config.yaml
n_layer: 13
d_model: 96
n_experts: 128
experts_per_token: 2
d_expert: 96
d_shared_expert: 0
activation: "swiglu"
moe_layers: [0, 1, 2, 3, 4, 5, 6, 7, 8, 9, 10, 11, 12]
router_score: "sigmoid"
normalize_top_k: true
routed_scale: 1.0
balance_loss: 0.00872
balance_bias: false
router_noise: 0.3
router_bias: true
init_std_router: 0.0346
lr_router: 0.000735
vocab_size: 16384
norm: "rmsnorm"
norm_eps: 1e-05
tie_embeddings: "early"
optimizer: "adam_variant"
lr: 0.00234
beta1: 0.9
batch_tokens: 32768
seq_len: 256
train_tokens: 243500000
steps: 7432
dataset: "wikipedia_en"
Below are experts of layer 4 (counted from 0) of a mixture-of-experts language model. Rows are named gate (a neuron's input weights, with its number), up (a neuron's input weights, with its number) and show model dimensions 0-95. Each number is 200 + 20 x the weight over its row's rms, rounded and kept within 0 to 999.
Before each expert's rows: a language model's description of what the expert responds to. This comes from a sample of Wikipedia text that the model never trained on.

# expert 52
Modifiers and -ing endings. Suffix -ing and adjectives or prepositions like several, different, nearby, after (named after), among, closer, further.
gate1,215,182,189,223,203,193,185,185,182,188,197,211,183,186,183,185,218,241,175,216,206,181,240,240,188,228,213,222,217,207,190,198,193,228,219,176,205,155,205,177,188,217,182,191,215,160,187,219,209,215,227,197,242,223,193,202,175,186,192,217,198,203,207,184,199,199,212,213,205,175,234,193,201,177,202,191,155,196,157,191,189,185,238,240,215,209,195,183,188,224,231,219,216,224,219,185
up1,218,205,206,187,207,221,170,217,144,223,175,211,195,179,222,175,225,213,191,200,228,175,205,228,196,219,198,182,185,159,208,185,192,221,181,221,176,209,188,169,168,215,195,184,203,189,221,178,196,195,201,181,213,183,228,184,177,205,227,219,243,201,215,217,210,187,157,231,196,196,250,214,219,166,214,202,169,178,182,228,218,218,211,190,205,212,200,197,218,204,224,215,210,184,197,204
gate2,188,194,164,198,185,221,211,181,232,215,189,198,193,177,203,203,220,208,150,227,197,193,209,205,205,190,210,226,182,215,212,196,167,165,212,175,200,199,181,217,233,226,210,226,202,222,230,207,207,239,216,165,204,189,184,181,179,185,222,180,221,195,157,182,207,237,226,195,212,210,219,226,198,220,205,228,210,209,185,199,212,152,231,188,170,185,194,195,186,179,215,226,176,198,208,227
up2,210,202,175,198,187,182,184,177,189,163,174,213,199,222,197,198,183,205,216,192,212,185,191,200,188,165,195,187,235,183,174,215,191,187,183,226,220,220,233,215,204,202,212,177,194,214,196,172,201,218,210,184,196,168,169,212,189,198,162,214,197,195,209,189,230,170,176,218,196,165,192,190,186,193,177,184,201,172,173,223,230,215,182,190,162,227,191,189,183,195,140,205,177,213,237,237
gate3,178,209,214,228,166,201,183,187,227,184,221,196,202,200,170,183,172,222,218,188,213,187,206,196,180,181,157,197,198,203,198,235,194,212,177,215,209,198,199,231,199,163,177,194,196,199,190,213,182,184,187,163,173,175,242,192,205,217,173,261,226,211,193,213,174,210,201,210,219,168,187,190,164,197,234,198,221,226,223,201,223,169,222,183,222,204,186,171,194,216,192,203,204,182,196,208
up3,210,194,165,200,216,204,225,207,190,187,214,209,199,218,207,220,198,215,183,209,186,198,172,210,195,226,211,187,205,201,178,164,174,177,206,214,182,223,202,167,230,239,210,178,226,200,218,187,236,205,182,210,219,245,142,204,200,182,178,152,180,219,182,191,250,214,215,185,203,225,191,205,218,214,176,201,176,191,191,165,162,225,205,222,220,195,208,204,188,188,195,203,201,222,201,201
gate4,198,186,229,170,205,202,234,226,168,182,195,186,181,209,209,210,231,226,182,240,203,201,194,225,218,221,216,196,215,181,198,227,227,204,236,174,198,227,161,205,198,179,206,203,228,195,166,210,240,234,236,162,178,220,188,208,207,207,174,217,245,193,208,215,225,234,180,188,201,186,195,195,207,196,184,217,206,173,189,172,197,159,214,193,204,191,200,193,214,202,195,189,209,173,208,207
up4,209,206,198,241,196,203,211,181,196,195,195,192,213,199,212,188,203,200,151,188,184,168,204,209,205,217,235,214,169,193,205,215,209,165,195,163,213,191,197,199,162,193,208,170,205,239,210,188,228,204,203,174,162,251,205,203,195,213,182,202,167,202,222,196,239,204,205,226,194,187,203,225,245,218,220,210,231,167,204,196,199,233,208,196,185,206,198,185,198,190,209,180,222,154,227,186
gate5,196,181,194,177,174,199,222,176,210,173,190,214,206,195,161,193,217,184,199,201,184,183,194,203,199,175,150,210,196,224,175,203,195,218,203,227,168,191,192,189,200,204,193,216,181,194,135,213,205,193,215,206,203,193,189,181,198,231,220,233,202,186,184,214,223,189,199,181,181,168,222,176,210,238,202,226,191,219,178,181,179,133,213,203,193,172,195,181,190,243,190,191,193,217,215,199
up5,210,181,196,190,191,181,192,199,227,203,182,166,183,216,210,195,244,189,193,186,180,206,180,198,189,205,210,247,194,198,208,211,230,167,189,194,187,187,224,209,178,229,201,212,189,202,179,207,162,198,186,234,193,213,205,190,201,198,194,230,209,191,182,203,195,176,235,214,225,186,244,222,144,163,217,195,156,228,195,202,214,192,206,210,245,196,181,208,185,179,195,209,234,219,215,227
gate6,189,183,187,213,217,190,211,208,191,198,229,210,200,195,185,213,203,213,170,203,167,179,181,191,199,185,186,163,190,226,219,221,184,156,247,242,218,183,214,201,176,210,187,209,231,193,201,213,184,202,203,215,209,182,230,172,176,238,256,212,190,218,184,215,147,207,222,196,218,202,174,220,165,209,220,218,216,169,201,202,185,214,191,229,195,199,230,199,212,196,216,189,218,212,204,199
up6,242,231,206,217,201,176,202,205,241,201,190,182,202,191,204,213,198,224,172,181,199,211,235,200,170,206,171,181,179,182,141,196,186,182,202,201,189,192,166,215,188,195,182,188,204,180,183,207,221,209,190,227,169,192,218,208,244,195,223,192,174,197,220,237,222,187,197,199,191,214,173,165,233,191,186,207,183,193,217,202,179,181,172,215,177,218,225,169,213,174,206,213,214,182,171,204
gate7,188,190,222,182,176,224,198,202,226,211,189,217,211,191,161,238,222,224,180,209,233,175,211,224,197,194,203,228,163,204,219,196,206,187,244,182,213,218,195,176,210,178,170,201,200,184,223,230,207,197,169,223,234,197,190,198,202,240,197,219,221,232,203,209,201,213,173,205,233,203,196,180,203,231,203,191,191,219,189,203,208,146,175,233,177,203,192,226,221,193,215,208,183,223,217,189
up7,218,204,211,183,217,183,212,164,173,209,185,227,222,165,182,188,219,160,227,195,224,170,200,189,196,193,200,238,200,207,200,203,213,237,191,181,210,212,185,209,201,164,205,203,200,197,207,218,254,173,166,207,205,200,209,204,180,217,194,196,190,215,206,189,208,223,226,165,230,191,205,199,188,201,243,202,215,206,204,218,151,198,225,212,220,199,167,221,192,198,209,156,173,192,191,164